Experts of a small language model.
Size: vocabulary 8192, 53.1M parameters.
Training: 314M tokens, 9577 steps.
Below are experts of layer 8 (counted from 0) of a mixture-of-experts language model. Rows are named router (the router's row for the expert), up (a neuron's input weights, with its number) and show model dimensions 64-127. Each number is 128 + 24 x the weight over its row's rms, rounded and kept within 0 to 255. Numbers have three digits each.
After each expert's rows: "comes after" lists some tokens at least twice as common just before its tokens as in all text. This comes from a sample of Wikipedia text that the model never trained on. Tokens count by the router's weight.

# expert 5
router:106145141163105134130140155134200098137173130172110111112100148117109112105170100170119108141122144071113132126102138095127132144111059105115156118147142118112125107141169143093110106130179129
up0:140130098120138146143127149119135085157125103123120114174081162107079116135093152139099130122179115068165121155114111094111148124123102095102122136120150173093138118140147123087144075135088105
up1:117090134109137120151120135125163150103129131157145145137097105128127110094136125108153146113130142092156111107147094133122146077133079148148130163116158141135105126143101131171125129121114129
up2:088099122114165109144126136151130108116187130107127089096131112107113161108122126126110138111122184129138121166101129094126168151126152128121167121133111101116117138123145144144116097129156125
up3:166097133159151159125162132133138132118079128172135136136137179092122105132093139122124169141143145133144124179126125131132167132132114142121121108095115140151137163088109145131099156113123129
up4:141149139166139140130086184120121111132133139167150153127093131152143110189158114146118149123093116085152147158111112154121134119118122142171118137131105133173149125142148122076122162142140137
up5:135129113104086101158121117137074169157128135144129134124131138140136097143108138114127116075115119163111137064142121130110122126129143113143125131104120166099143124101113182171113102127119135
up6:139131117085138119137107132104131123134120089137150070155124115097152123142110115085175091138091104162164093125121127139066108116128106079097117138142155141102117179152096126110120157126143135
up7:157127118136157125127111140125110115147143157101125093132148140107142137154141132118135113161150132094098148171188104136173140138121090092131135084137140111136144115129146161112141136130135145
up8:112156163121112105110124140153109139100125135159127169111182125122126087144137101106115116181130139117102130126139138171191148091117124125083129184156101042146159135139140114091123143084110122
up9:103123155131148106119118083150149107180134111184112138155163199164130138104108109107160132136170113143096150143083105170119151157143160163121133129104113144113164119146141115100129107118061112
up10:158103150154134105072131178122096122138202103122095070120137106137140150108126079134138111134141155098121104106119115140117136133128157118159137178141148113120129087148186111140125134149102162
up11:116098129159114145180124121118151155130120105123122095124147139134149117129113127132153115107145113108162112179150111149105126130084126150091125122125146170116100144140080133097157148133118130
up12:141149158144151144128112111154201138096113107107147139165119111155142103139107123120115142135146173131136165123116100115100169108128123106100119117134104122133125089129152111095140171157132126
up13:107140153094124100115111184098111154159126111128153096106100148111160104089125150134134145100141139148144109104112082137130156100097115141124144083129173177145103171139130095124118116096095119
up14:076135105159154134112137102132092156140115116145123141102157093101175116162094122155182099124084125174136114101140161107121128125158144141135149120089123093130110119119134126141129116107110136
up15:122160097076142141105069144129128142144120125128122100140100132112152124140163095135109168103146131099109147105076098150085127112138090166119136117095132130130101169138093116114134153106151126
up16:118134162116176146100130133095166156116096110170093112111109140136093144154143182142137091146095134105155102103124172110122163105097130166106149112145093137126186125114106128131113144142125142
up17:142087128129170130129146136123167124133163142103128120108130138115176144127133103104142122157123114106150133121152087160094094132098113140169108175106114155127144193118129139141100076084078119
up18:131102122134077102129134111132125137114141140154106125102106129168143176143054088102136157177108145121141170092095117135118106073103121085121139140143092120087147152085156125095095117111089122
up19:116105108164141170123113123112102156143133130146140133144111149102156132114090130114152097103133116139110144133136128140114124086103125167177122121133156132135132105105115133158130157095164169
up20:152066144091128145156071109098111162114131121122125147133118121108114165164106139130127116095135135144113123137121168098117146124131187143118106120150177128128163126114136145107147161148115139
up21:102117099141115093152162155115115117110126155085137113156125135155137112135157145139161135195124068093133106108147114105092164125137129132139129144142103123118111132126097189131174140140126129
up22:115125132111156090094112125134161121121107139140161164126131119119141092137131111097103087144100137112139081075113117122127122132103118142114080110137113154138108140108186101137079112110128166
up23:159119125137161151086137150142195083181138106110153056111159110097153196167136080088150112127149127143112120138154110128172147165122073104168161118128133130112130148113141114105135094076134148
up24:115097140075089148157133135164107184116146102156127131123130144133138128109119149145135123123145143107091156126140098133170164114132105122143151144109126123098141128168188141116130127114163093
up25:116129117126128137150102138077076106122154130130136103088100135104159129097134077133176103156096124095122140145134123142112099113111130106101121092089127099166132103112136089131129126095130131
up26:157081129108139131128087120164135050112087141125149161170156129139185141192122107112125145121138108140150114125155082123100123147114136107124158184150131134120094111142093098145151134088143111
up27:143107134093126132126169134162138146120125133097119087118136151091130127142122115120114118140132115079137153094150121101097096114087099093149173105150104139144162157149142166159125089107117160
up28:120130149140075127138092140139126134123110117133109104121136137132122064074157121149137107103112117129124140078162130134104128143131161082103112203154142099132148124170102103095096126134129120
up29:134163106116131117111097135136128098134115071091085156135093110164111122123113104138134140131108130145098138112196104100122135138131107112177129138111171108114152137161140126118131142152137154
up30:144100150135139136116109116104140140131125139103105117139142105130126130137131113165103133105067152076121104127129102161101095100114091135126166128133122143089106120131159142075133145143165135
up31:153147088123133147107168132147117115143144140133121103133070118126106139105139151137133102112151099130082158073122128150126152101148100149140112117137089158125092174125143118123172098117136136
up32:053158105151107109126112163157136165136117108109118182120141131118105070123112146118116116083117097126103135109163124129164135120128132115177137107142107135110121141120125139124135145112114145
up33:109128130100121083158122069164126158143100137104124116139132086167143118090191137163127166118133160101121100097137138133117134128145127109121153146136158157109158129101146117139146163154090118
up34:141092101170096120148155080123168069118122124164116158151137096128153140083159135167116130133148085160142137103147177122131110109132092110110107133118145130075130130141163160137099150106172142
up35:119141144093070127120107090137137122115127084162170162098171170148115103090134093106136113143137109100132116167133158138133098104165149090141129166125089134106132126124105167124145140141135140
up36:127102130102154126150170117096142114170098122169128107152087163116121120114092174101134155138119127169101116137139114115118129123142138098119183111119111152169114133111104124119154128135153115
up37:143111109119118091153141104156126085093080108195129136136134121141110107151156088084114134133159126107119141093165110139115114136098119131143107131150114120138120098108119148083075155118132096
up38:108127117143121104097141128143161140158106140105117116127072162125123115160152122146132133123122145105092165143132144082125114112098064152147158106132170139179143124126113154101084090121111159
comes after: " of", ".", "s", " in", " at", "ed"

# expert 1
router:111098135128148113119122085151079110118131111151108115110145099115153127146121150106129121126135126118111125107140104142126115150142161137115104192167146146131149126113090098162063147127109131
up0:118148109134113115126145137093168100148091109113113140175133087116200176138117108160146100093163143134121171104145111104142117137122111103160112080129151115118122140157168165045126115107101136
up1:154130135140163113139131132174163093075145139122142118123102123109139112101142126127105094128143137093085162149128135114109097105157141106196120137123142135128134162148093100147137149112094148
up2:121106158126111104117136139135098154091138120135158108132088118117122089155182094153077134087131169108123096145155143099089088130144113141133161136111137126151147135130160126160146116093119119
up3:176105114117153129113125150095159101155138123158116195116091112091127128101103151134129130118109150108080144103144124139080162131127147151158114132117096090144132086131133147145099135121113126
up4:140120088129139137129098126113137130172160136070062147121133176098166105128145106129150147158185115113151122154127114127129126092165139156125140135094175077111127102115144123115122147117124099
up5:149122113143144138117148140124096095166163134108095094157165103134080083144118147167196126153166149132104085123121120172182103179157133122143106089107137116136136106077119132138122154113131103
up6:121117146142164095097133125101149140136082126147122124105148119137113112110098124102116095186128127109160120122117150110100139110124151128120120094107103134143136163087149101111157123125112141
up7:122145167147149085135093075077130165149128118133168156118118125163149105082101145073118182117166157104114106117128125130120152119100109148149131115111129060129109107172113109156119117121124094
up8:102116100096145112163118123074155134134111121164093106157131120090103108135156075090081133109159122093099134143131101132085124154127118109105133113148172146071133104136111108113091150122106125
up9:130153098092107086159120139135102112140116156151111182140122112117166102136155128139120140135130130135114123136142170095146148108180103104109112146119121093111170130104144086102170108130133145
up10:075126135116135095112116128130116157104128100132080153136115146110106176137126115120125153116109115089153127089053142123123118119155112174124122110135113171134135127157148159149155147188163108
up11:108117138165172117145160112155130114158174122144093115129079116166088106128139142139098148135127077150118149173147082117065122080147119115106134138156141132141155149131152134142119072148107119
up12:159137092169141075112067077165097144110136140138097115125125115114135068153107150131124161133170139118123153106155163106135137136131146093128122150110132131146123095148117154134109145139106111
up13:143112155089117121110122119100141146127111121147148159125128118125130158103117123125096089119110104124160137085082161105122128125131090158130133114116145152111135150098174078156134095119134098
up14:125152136105164110138114099129155103120153126117122132137139154099141110118096107130096078149143137110180095151148128127148153103100090155092105136124139079123128112119150147145107140124122137
up15:147122143133157132102153115128097154096161188103103121119124152142160186120112107156155078106174094128111115126101126165103129154135099100165122165151123126188127090114159122122127118131144145
up16:153119112128105108101140148161135128107121093118104116150128113137136176181170138092101154111114141082131126111120085100162119177125142123107108173168135162092151130152136184101136117138156106
up17:143132138091106145136150080163114132140128147158153123109150114090138133136145131114144160085158126078137111127181150167120091109099131086121109120101126142124105127135128088117081124101141119
up18:109154144160133132144110103122121118155120110150121070144154118110099137120157144138139113123141146166146102137146141123164148135102107167147145116126115114093126097096126100115115144108151168
up19:062125107153129134092159126112118123136130089130167125140105151126106094106146149114139086132130105103139112103179112076161137130142131118111113135119137073105149137093116113075163170114104135
up20:138102137103141079153121115130145159145118129119078107124126128098138096115173134107147106163137147147171168120101082095110156118114116134173111159132139144141152171118124172118160139106136177
up21:096107149113117091168137143149148126117099129156114122128094135116145095166142153130125071101098113087073125148103104087149090139153110143145139138111135140155141105121131155147115145123139168
up22:140127125115131109114105121131152135159145135082090128100132156163104194135135115139095103130117140150113148151121148141149107095121138138136114161100131166120125138137127150107158079140139145
up23:125110155100140112131110184107107141132077128142128132138178116130139124099083131156138133170151110159105154093092136110119109095175118120067179108121135174136130100062148093178141126103090150
up24:157101135130143151148112119142098120161118092153069137114121115098121105150139128091117072127139088104107154134168140118136124098117135121130121146118129117102102100122146109108119173139106100
up25:090147130118124120110144104143116067131107149156116107141128105101157142164141141119098138112157108100144120169116121103146115157095153141093122127085116097108104097094132172144145117097105131
up26:084134134129138136125146144136127136133150144126122114179129136099091142123153168103097123123152103117107185091111126136101142125119113120141150132175180125090125115174085112151128108130159098
up27:118156155102102129138089131160152075125142093158078141125096145118126179104126122111114149156135116145095130150112129087128172106182155144100066113125104097154139129116127127157113173134104109
up28:140115133089141134115119133095093165096131096117154155086163127129154155136144127117132132135119161097119151172128135082171158153109144143150147135124117136140119090109135107128117088107151097
up29:114137189135095119163090143102137148120140095134143167142117166074147084101137123170092094123155100149098125108126104171148171111106102128113126178147176106114130078134146128133126151140150070
up30:136100116142117096126172117126125115131183115146126121151153124111126100141128098129130104143108126097139129087095079103090131132128136143134129161145120117131144159108129129163102154139131135
up31:157132162133126131100156110128146132106150118115153125134111130133133116127146149146104145137114114130129102137130147053155143143144132094126114112126060115159150123108177148142088133152170122
up32:120095121140100177113196136107150177090145102156098136127104156138178120137110129120117123135149140125115104080117112106137146090134160154108146123108139118117106136120105115151130157143144149
up33:130151161131185093131104108133129114124175109142132136127168123137157131161118157108115139145151121145109112135068133126095086133168155164104135117149125152076182128088105138110128145159114111
up34:127146101147105097142133151173123155122074148120084138101101095156076143130111149123097094152145133164158164098204152112138117180128178143079072116104091106121150127117094118135085101148156168
up35:126101133147099115122177088108145144072086094100134162128131117120089143126128145138095158118122061156149122129151102125164149111108121116125138103153097174138105125136145113113143134116105138
up36:094091141170116123158145104101069084087120154152119151126125145136149124155112127103093095171125111122140158084106148072124094175162118129115111116099138148120138186129118108143106173125130148
up37:118149094117138108093151181164164167109092113135153130138099136131137126143119122117130135117111091157132107125150155169085131144140163140121129146112137123138120130139088140110129156156127143
up38:085088122123126112091120115101135115106116100162159166133128131119107119137107152148143088153129106122121119086138103111123089155124116075173126131086145186135130124139100071125096087094093143
comes after: " a", " the", " in", " A", " an", " of"

# expert 2
router:117139134099152137130140134085115155120098143103150140179118063131072135170090093123125162108155078205124168147117179141126150103108154125142097144110147136130128116127111126156157110156148123
up0:112104173117122108155130153131110155112111135129165108140126111182152115133155118113143137160131098101135106106152155134129101103127157177097102142143141130120115084141152101098131109215119144
up1:132126167130078139098108117103155083122134129096110142128116107146121117126168113138135106121110110175119123092099168120129160119106134152122117126126138125189100101123144099075130114073130123
up2:131150083121090097128151139121118118093116125138129119144140130113101086177161136081144172142141119132102150120092148144122155121115100120125100131138124135115143101140170135169134118080091147
up3:091124144124161108180110109165174101126176134078055122136175115113100099137124124112136110136106142132139115130128090086119153133125080131171111163141133180151116130104157121116099099133111148
up4:119108120179128117143102157150092104138129079148156123119148154175121143155133170107164094116156124146093119142113134157149117130134133153157135083141143116109140137114161136153114119140130139
up5:117089115126128130093103142122151101167132113107128129105156106146129111115107153119115171141167153109117118101109180089104122089105115082155111156134148177162144159139118133144137114156148114
up6:130097161145132146158142177163153125136116122161177108164101102148105117114146119165135110129117144156128120129090160091132106105103119175111100152107110128139126126143128094130167111133127145
up7:159149126109163135133085095122138102142128124076054097125127132144110084096088137133120133120098098119060103099108122166155124106129110113146086122145106093141151140148107125151109102111176140
up8:130138093168154114148134142099154131140116125143117115154093129123155130126159180137102092132118147176111109144150126098129146073174122117121071119129122140134083123119101152121125162154109148
up9:153095144125107087113152132139135132138114113108198083102111167136162126121072119101159121121105102158105134168159109140106142084148148140115111142170161136154132180110121130136133137111126152
up10:126153146172067151135156108101133143144104104113143104111140111078112100156095115148121130129152085111147125129148170122094142142118101165145152156144126096129111128137125133135140138145118139
up11:144110142125135120118104173151155162130083106160147122127106135112133141120163088137105141126153134175110135162123104165124123148122122149124154157119098124133188147139146100142142121108105177
up12:146152128136139122142160128101135106115106128130137137132161183140146154163131151149159139148121107110089130157129128150171107093119153118131116138094091140076144132139121194136150107157137184
up13:141128127133105140174136088115138133079153126148113161128125131077131112144161094123095156133119119148123167124146134131104165123114132179128135111125117132138128147160098082105120152119138163
up14:132156142155104145138126112121127108136147135146128110085104169116116101157120146114096134128155146103128160169144161099093135117117113131166115115144115106160125132149145121074186142099149170
up15:146139144142116135131070131163143130107121120077110091128172126137138103150105117117145112084086115114101160137144117107112118191129113175154099140090067132128130114136131124113123131082125111
up16:161117141111135124092065120112094106104149117089076101088132102134108151091124135177129150086135117105112116147104142120106124095142098138143098112125115104125135144089125113153123153144116150
up17:143141139116129132149107135092123133131144128098112107111125119096152110119160181103165159116108126139129145137137098143117159113137140159124095134088092093132128174100138130155134118132118109
up18:146108160161127114126143112139160092140159136145088107115069102139103134151188131096123138166113163119093075135121099100129094137170126131130109111125101097108137109091145107140163155094120165
up19:108139178112147088112158130099149107081146127147163113141155122110128103116116086096126118125089139111117148109127143129123135138107114150166132110072163127130135078068105109152152147119079123
up20:168114129114156107149103134114137136145141126117117163125107082143142151107107129144126139179151154171133151145109129151118075118103127092141129167119123146132114100154136132120109139135137141
up21:137160153110091095135110135143161133157101126133129186122135157148150160169123117113076130114143138189109134125132104126128150119119061097113108128083101120112135115135137153111124163093116126
up22:118110100164089134117069120138126110121087096134102114142112148095112129148119123108138132111095113123114100139100159127152110157151095144135150135149171144122154162109121109143143094176116165
up23:145133145104114139113150129124152149135145148144125128161117122122113127093119072105154104086151133115130130120155150116150162116116117107109137146142151152150140120111160133125129120116108134
up24:122139116127133142087099142120136144112128117135092137116128148129121109120135130135096125172134099101128142134132139080142160123171123170137135114130147101139122164169114169109132126118161142
up25:129105125143131130140122150118173159164130139104122116149160111147153128163125107105119096140160137127142145159116139108133174121068100084130176101094136132158138117108156138103145135128160146
up26:065102115175126120095133136104148094167098127125165125143100155178117141111154111102149133172161137112157157132119134147128161087114098130098097137130153130137083104138123126141157099131146150
up27:140092148095116156104141101144141085118129119133140164110088099097129120116142098146163120137135131132138124098136117170119104081109090136113146082169130141121139108126140094136104090117113152
up28:112097149148158145145111115116123135115121116097121136158140132113136112170150182125094139084119145128069115131108120178114108083133105120129100126120092128085127143103111114150128127149140198
up29:154119150128124122088119157183087139118103133113139088145111135136098139156102136123098116119139141112101093116124163115132159137102124127114115123102135125106130115104116115151122143095102123
up30:169131120141104148073132156118093130117190132129151117167154113141084128119174116116097119157095139106116118122104136148127112153134135065116084130097112129175138142129174132120172141109139175
up31:116116133110099139126135082177129073139122128098105156146101139114101150160110144102101106124126134132118134156158113118098096135091133113157084147118125120133087149146133130154143159126097136
up32:115152159144123146110158107144137102127128070094102127127052133111147172113129144135129121132112127097129135162118092103166131083078106109141149122096173106177114131111126149130117142142152131
up33:082128110153116162142142127092130150108096142151108134126113149093145144117147079113115104142112106146107131104140073149135127116099131134107083132132147123102082107080100162133131140145100107
up34:174117119121141153126117173153159128186151136175102081171132126139097164105148097100134163155139147150158109156118126163095113137128099147124098141148072072131104148144132065151128163113128150
up35:074142071109127118096105118114137162108105126129120134139102084132104110157135140174113129116084112127162150111152123112116147135125137130140103163141113144117118127104108098081120130076139124
up36:130153157116158092109147136099091128164099136112147095108121176101105084155120170138148125146139151149123123106083116141124134093103076110137112087139138149150143106053147126162082135126102166
up37:130129148152122126108129152148178114142147144164123119157078128133187121133124086134111112146133162143154150137133117155127140123173127121145110106146108097108114128161118080110146116159139140
up38:158135117121116102127106132133155141131115129112059148191121105074121143164136149123142156096127140143140136115162155143115103112084169120152094089132097109146113115090129113155122103139111070
comes after: "\n", "6", "4", "3", "5", "7"

# expert 3
router:109125125139172155138103104132158139135146121146115144104113162135179105111131147141164115134125123163141106150172092116153109108096113176125147151114083118154136160127112120152116129090078156
up0:188150140147094150163107137116130129133135112174131128142108094128112154119152105122132130151148086147118147149109090119094132105137094129129145110106105106102121099131155138149115128162125165
up1:141094142126097103160135132123139127169121181148119198144146117119131124143169158106173190125141157154110152123146128173124164117125151106152131125112153153129122110172105086123138117177122153
up2:151152132056112119122116122147163120127178140143181139154083100117133093094142132129124111146141142149112116122104112137107151106107100155139133146132138152139096144115126111102143100093125145
up3:133142134138124183126096077115122186119127119093116130145125168120165148162146115069118109161175137140143132120152106139168129112135145143162157098101074126168129103139111119138126143143078163
up4:120146129148127107104095110088123112121151183131131116145174095139129066140141152111115141136108120140095149118155082095152108145123143123112141095158185133131122158103130090122126087164076119
up5:127147117136074131114142168133105164145095110117138106123124152141139139124098126061137138136158137175110103130145092071147171090149128142094149131096136167123103112141101097187148119121133167
up6:119146172100169130160152121142168104153127127160097158141111151140132085138123098121137124136134168114098151170156144139109142110137142204137112149160133146116093120149131105131143122065102087
up7:112123135134114129116116152152162121149116137102118117127117164127156116124106127142145111161084145144139144139136106140125108113154095108127120147111130123179116147121132171146116144158137157
up8:156114105160166126099109148120113144182149121108162137135129159161139073094087126121085124154141083101132105162165077119093127107112136114127161121123138118131097103137129121110086155138142158
up9:147128134163149147132162141102167091125108151141116090119101151121141125159118102146143100147134099120081137137119110111096137129076118149124170150126147102171116170119178106106129112105099159
up10:104129128145098156164126113097116162129120123154152126097145126150113142151161133119107123130102116153112117118159131152147165059149146133124153169129168155160104130095150100134102093078141123
up11:093133124086098112096124128122140125115100166165158156157144120118133121140108114170121119100121132096129183118103118107140129099116105169110132173132147183161125107143159144140133150096136174
up12:127150127138067161158134135116161147132145115161146125106111127113114141120146148091119087159119134136130135142150125143105098111142129149151141163163134092180118135074127102171126133117075128
up13:120107113116121107130121166104130145129151125127132138122152112142140161124116102152131104152101156165159105128155131154130127101124137115155123122109101094133131095148145100154109206152104136
up14:162130186128104120124141156083153128123091136131098133143147132108123128172095127146109138129144108154171088136135104150160094146128116113104161158154118089116139108149119147130166099064141180
up15:167121103174154109133140119133112117151129136126136148105162115137143170148095156125174144144152132104134199139137143127118146090104106156070085161151123105160112130124124120131172189119143160
up16:168096115141115126107124172115106099140164153129133150175103153149134083151086130138125152101100136138173113146132121141140165118128115124153134118144134074111101139162134153157119149129112142
up17:094173147099163131145132150130153136139145082131118133149095136140094081127136138126162181130145145126138118128162114179133091116109107140172097126145126122115112131133106095072090149118118167
up18:143084132106128150124116115126109115152135146155148121135113112103139191192119105114150138144126145145109152116129147096108140157114106127148125091125155099122115166164104112125127149128106151
up19:137121119142139128110104182145139111146140141081121091064125107092131110124100157114108143101157173131102136103175120123122125152133186172141141120123111115150106157169139112122167162142178141
up20:156120115132094104126123125149136133140113138129120144109097138134129107106105103133125098090142168077131139144103156115093114129171186146069103105152100138140112166159146092133110148121148116
up21:127083135135119141117140120137147098139121105139115077126139138098101068145110105143132117123122162131155075102162159155123142161136106114118093102095140127116114107108132092120102111135117153
up22:175138125186167100083176168120106115107166091213138112102080154136156091124112120142125146114125111140106126109156129120126130125113134105141128141095135125096085165104120167165075124167136089
up23:118094137132148147072122113146095142159123122118152145148124125161148131163175108092127151121154136147108122111168116120141152127140104120138107152172163156128125089122092092147140156085148128
up24:116104119132121122108138135127129136122137117109087139152189170110132132167097135130086122102117138153121101127134149117100101123149146119153128120129102155162153096174161089159126134115079132
up25:121139135152158149105134131132129122129144136152167140098105157106117130129119132107141135177103108165107119140106110073156083082098122114133137169111129138118111133094093106142137084076137156
up26:135118137157127127123133107129158130127157119105149112142135148141130072108128117136129149115137147180094114077153112074128094091136128143134152153102159134150124103180112101116096164094102112
up27:152127129157127092147121134120091146153124118170125141090100167141141157120115127117129124110143110134114125107184123160111096094146153126164138087129145133148137154125104145068110148127102132
up28:135124130068109141122138148146138107085124146105114159108093165115141177107114119116101140137135126096130138146149139110144094118118124172119141122144083163162108114099165149067186112134086139
up29:097162133099119145135134166097138121135097114099154126124090111162124132117161140188162151143119111129108149172092139124134139134132112169131133099146109123103133109147080122122121128151133143
up30:119137115141099141096128165109120124156126113105133091097151158117134163103154097135160130122079087089101141109168106129089083169167079140163139164160103144105134137112079102106114148128106140
up31:130138117121091134142145116111117156132171127098177147122130180138129129083107122106108099121119154111124082162102166155117116113141134116132128096122123166121130138129152118132121112121198121
up32:106113116127115125108134144142095144186190143166110115146129163087075105111088095100150142116116094170118142105156107111100111132138119123143129157132136102140121154170131106128137086161157126
up33:080105146151183117129087122130098146139141145185082132168152110085103097111139118131123115137123113138126096141145137133099070114129179094117118103142129094105119154111084154109124139105128146
up34:157131148126161138156155116123135115128150109141161118116096093104113077147156105082096127120113141141095148101118123126099115178117079159142170127111144156111147104144111103154122110093160177
up35:146118115138120103108111102090111163129156121093105089170147135105105130102160087119188153127153096141113130124167139123108169155124095141133158105126143112160116120113147110128158159146146135
up36:136082143123153085131189106133126121137128130154117158153107120157175106115203152096107123122138145143084076148111113113110140117117115152139123108117127102114127149150148117111100113153128188
up37:135139093157119144113115133120121134145110131120113143133093114155156117110160137105097140147167086133101137177166108074072170134131144127164149119123111122124131118178138134141133103122095157
up38:143154155162114120131129125137128103134137101094120102141130146170121142122158136123103104125162084128145092111128148124158136153096072109154134121103104140154117112131092124099167120102141160
comes after: "-", " |", "|", "2", ":", " •"

# expert 6
router:131099120116116149137158134105122137129121129159112089111104169128082133149100155099128138102189108130119134132121103163104123095109152132152150098102135094138090143131124150094134171105135126
up0:152173083133092110099134122167155067121099129157150119101114102098134104122163110138087098127127121164119152118121133142111131139158123111089078120110101124146090130150116165085170137121119143
up1:167157154124154112119126151117094142102113100134161112123105119079151128148100112145115163164138119081156121128125102132100148108134145136096195100108149146104082114132127134149163161085077120
up2:148138149142186138183166154120085114103150125098110154136167150131124135136098120136116127082092151090132152120159148112097143104152104117137105057114151132158149150092108119126101102107135105
up3:137106167150133110102155125144144083120169141131097100096197119103107119127142138145100127125163134150105156162122122163134151126137087114118087152117064105104103126126163106169152139116119146
up4:117140154129118111131119123154106153147126108105129144106121090159108079130159135114113164093116069090125145082174120167093120139110098085130130111116089139139090140090115148077110102173156156
up5:161106133065153100155148120083147122084142135092111102152107084139140124160158104146130160141120077117154122163099118147146145138125161120122101125174145130095116105122149097114107098119122134
up6:130102142108123123117140141126117134087083103125121123127156136164099137121141129127140161117086140144129110157120100102115092099187152115191107156082145146155115110138087151057119117183160123
up7:145118136093139094098127122149101120135137159119106128100119123078132121147133161129146116163165088177123131101115137179176116134127128130125117152108072076161094117133133170093102136101154130
up8:122085134052109142119161094105095121132126125144093096115129127127127131169177135124132155137116111127102107128107099089096089092089103113109115139100130150125066133127131156069102138114094140
up9:137112129128151081129150119077127121124159121172118109081154170108137116147133092114151131095157120117115154092155086136133125139101133116127118114093136107131093171121123163085099126089136126
up10:103084099101107151101108090127129136078135136123109124093117127122083143158125115137104110123108087110149128100123113098109113100141140117152113097145162112101087134136161118124102132122120167
up11:157142130134150143130126127139123116137116102140092115103146093144133114110121067139180139131162124128124118097112123149125125094122126158123083140130135154121109148139149128102144117130103161
up12:150116102144161146059179132095119111138149154117136153095110124112107095144102133129136114116113155133097103144164135125167110125120140138114152093160094152093095113131150141142106110163179168
up13:131122139116145106075176147131140116174125118158104131099134110125078194146125129145082109124129116101065121151196119117139104120142137117183140161106115128113144124128105191161115128134139129
up14:107167097101092172195152110118148093163142084133124137137092155097170123167152129048170114129093144128131138115144169110108097114099153138101163105109177152130117092105138147116163109134107135
up15:128155120132120145123130149121150111105120098095117118137138138124110104146106154122147137134100143086107130111111111148139125117144130129149149138116170117111122116099116155190124124175104130
up16:173103129139132147146128119138111131097109171166105126149119132154137128144131159160085163139122127082077106150128139175121112156134120115089121097133138146128102104113114092134108183110108157
up17:128144108161148108178173120163138131119088108115101147136140121120128122122119069153153110168140153109119136180100095076150105137171099189141115097094130092127094118094173083109151125121117103
up18:143130161114099114112153160103120116125119108093112135091150128127146122108132156145130138113099147131160132126119134154162078141073144144123140147117109126120124153103129176145146122095158098
up19:164116140110113126110121131155101133120137074120130137141039138131154154126101120120112075125141140142153117102154133094140180160142131130112107127093141151140106155156155149116169120151167151
up20:146114149112130120112117094105155095135150112125117163141136123120118128146142139130120106151102141135111098130143092090098113171146153114122148144125161138055092145134161103094131118127109151
up21:121140140123111104134133124136114144115096135135084134102130116070118155126171094104147147153146105173099119137132130103124115103150156158121134137141095086094133109126151152109168164139117162
up22:090139113140197104114111101106142140081154073128147104129097112137103098178118143132128153135128091137158118140134136139137132111149134114127126124085110110182108100108130133112165147135136119
up23:179115138135158133090129088091140120177121153122153146099147104119055131131157094144117131093152147142084128112143131118132137129091151126104149135141172156145095135148129098140145128068101130
up24:154159118111095106115154137076134125155110165105137162141124124130130130189155114138165111124147145140130107130133138114095083112103124106097112139147120108121046097109099124126086121120096135
up25:115134158097166146119155122146081117133122164145109138095156140139111137152103125132146124139127108110118100103117105162165162139101113127174143137150067113142108108129138103131147134119132128
up26:139151108123139113117164123129111153113141146110098143122160118120164090157162164134125080104172150198121130133163084142139148135130125108123137120092155124084098089103182145150128077125147121
up27:177128137106179077123153076138099120102118115177110135175121128129098173130127141130129131116112164119128174114116115085117127119110107087131152132132157146128090104119157144120129191129112115
up28:136133148132131107122122160107166122118113119174111142141102121167165144130149145096134128125145107101109094136134115125087119137124076115122113086169164127133107155129176126139157102123145158
up29:134132149113094139095104141116119085143143111107069102107158151124116114127117117074151102136145144112122146136151103146106146104161113159127064137148124084145152132172118145105129131157097126
up30:117137101153133141177128143141142156120158132162128123108119111111172135135127131152119096139199158155134136117149131133114160120111134123122142082117097134149104111112123101135128130084091075
up31:134119129145096116113127135120129086177138105116118105107103128105109112155133083116113107117119113133163123113135093138143151137120137116141139123152137136161095113057147114134102158144093090
up32:119127148100112114136124111077118082107149108145135088180117109068085158147199182136093067137112149148148160098107111167152116102130120169099122112067102106126099130143155118089156163141095129
up33:116108112137107105100177137152118151109143152149108090099107106127108122129136135147095126151139118142074125078100083202117146110044131152156115131122099106130174117117181154166133121133102131
up34:108121103129155160095111165114095104131116103127091140133147116152107085139133121081127117140118132121156154113132122126126135130126121105123118092085061119127078108127124128145106175136145123
up35:137108129104119158144135141152103158140146127134140094083205113120134128093145112095102137134125078151117128113132146142093129145097113143146149134125148139152092175141078144116121123105174106
up36:129170113145115170130131126118139107120160132101170097126111119162115136187101131139147093140071117139152079171166153136081136160139116110178120132132119147126115099100183150170133141121151139
up37:157133151108132122137132149105146160132096103091116114159109092118106148136175127090126135122122126138142131118153136138137091203108155145136102069194115170129097119139109167137138102107127129
up38:123149161159101137163114095099077144162122144081196115126099103124119137117096150139122125180112109118147121160140170130131118157090135142116159133118135125125102123136122134147148121170179144
comes after: " ", "'", " \"", " re", " (", " his"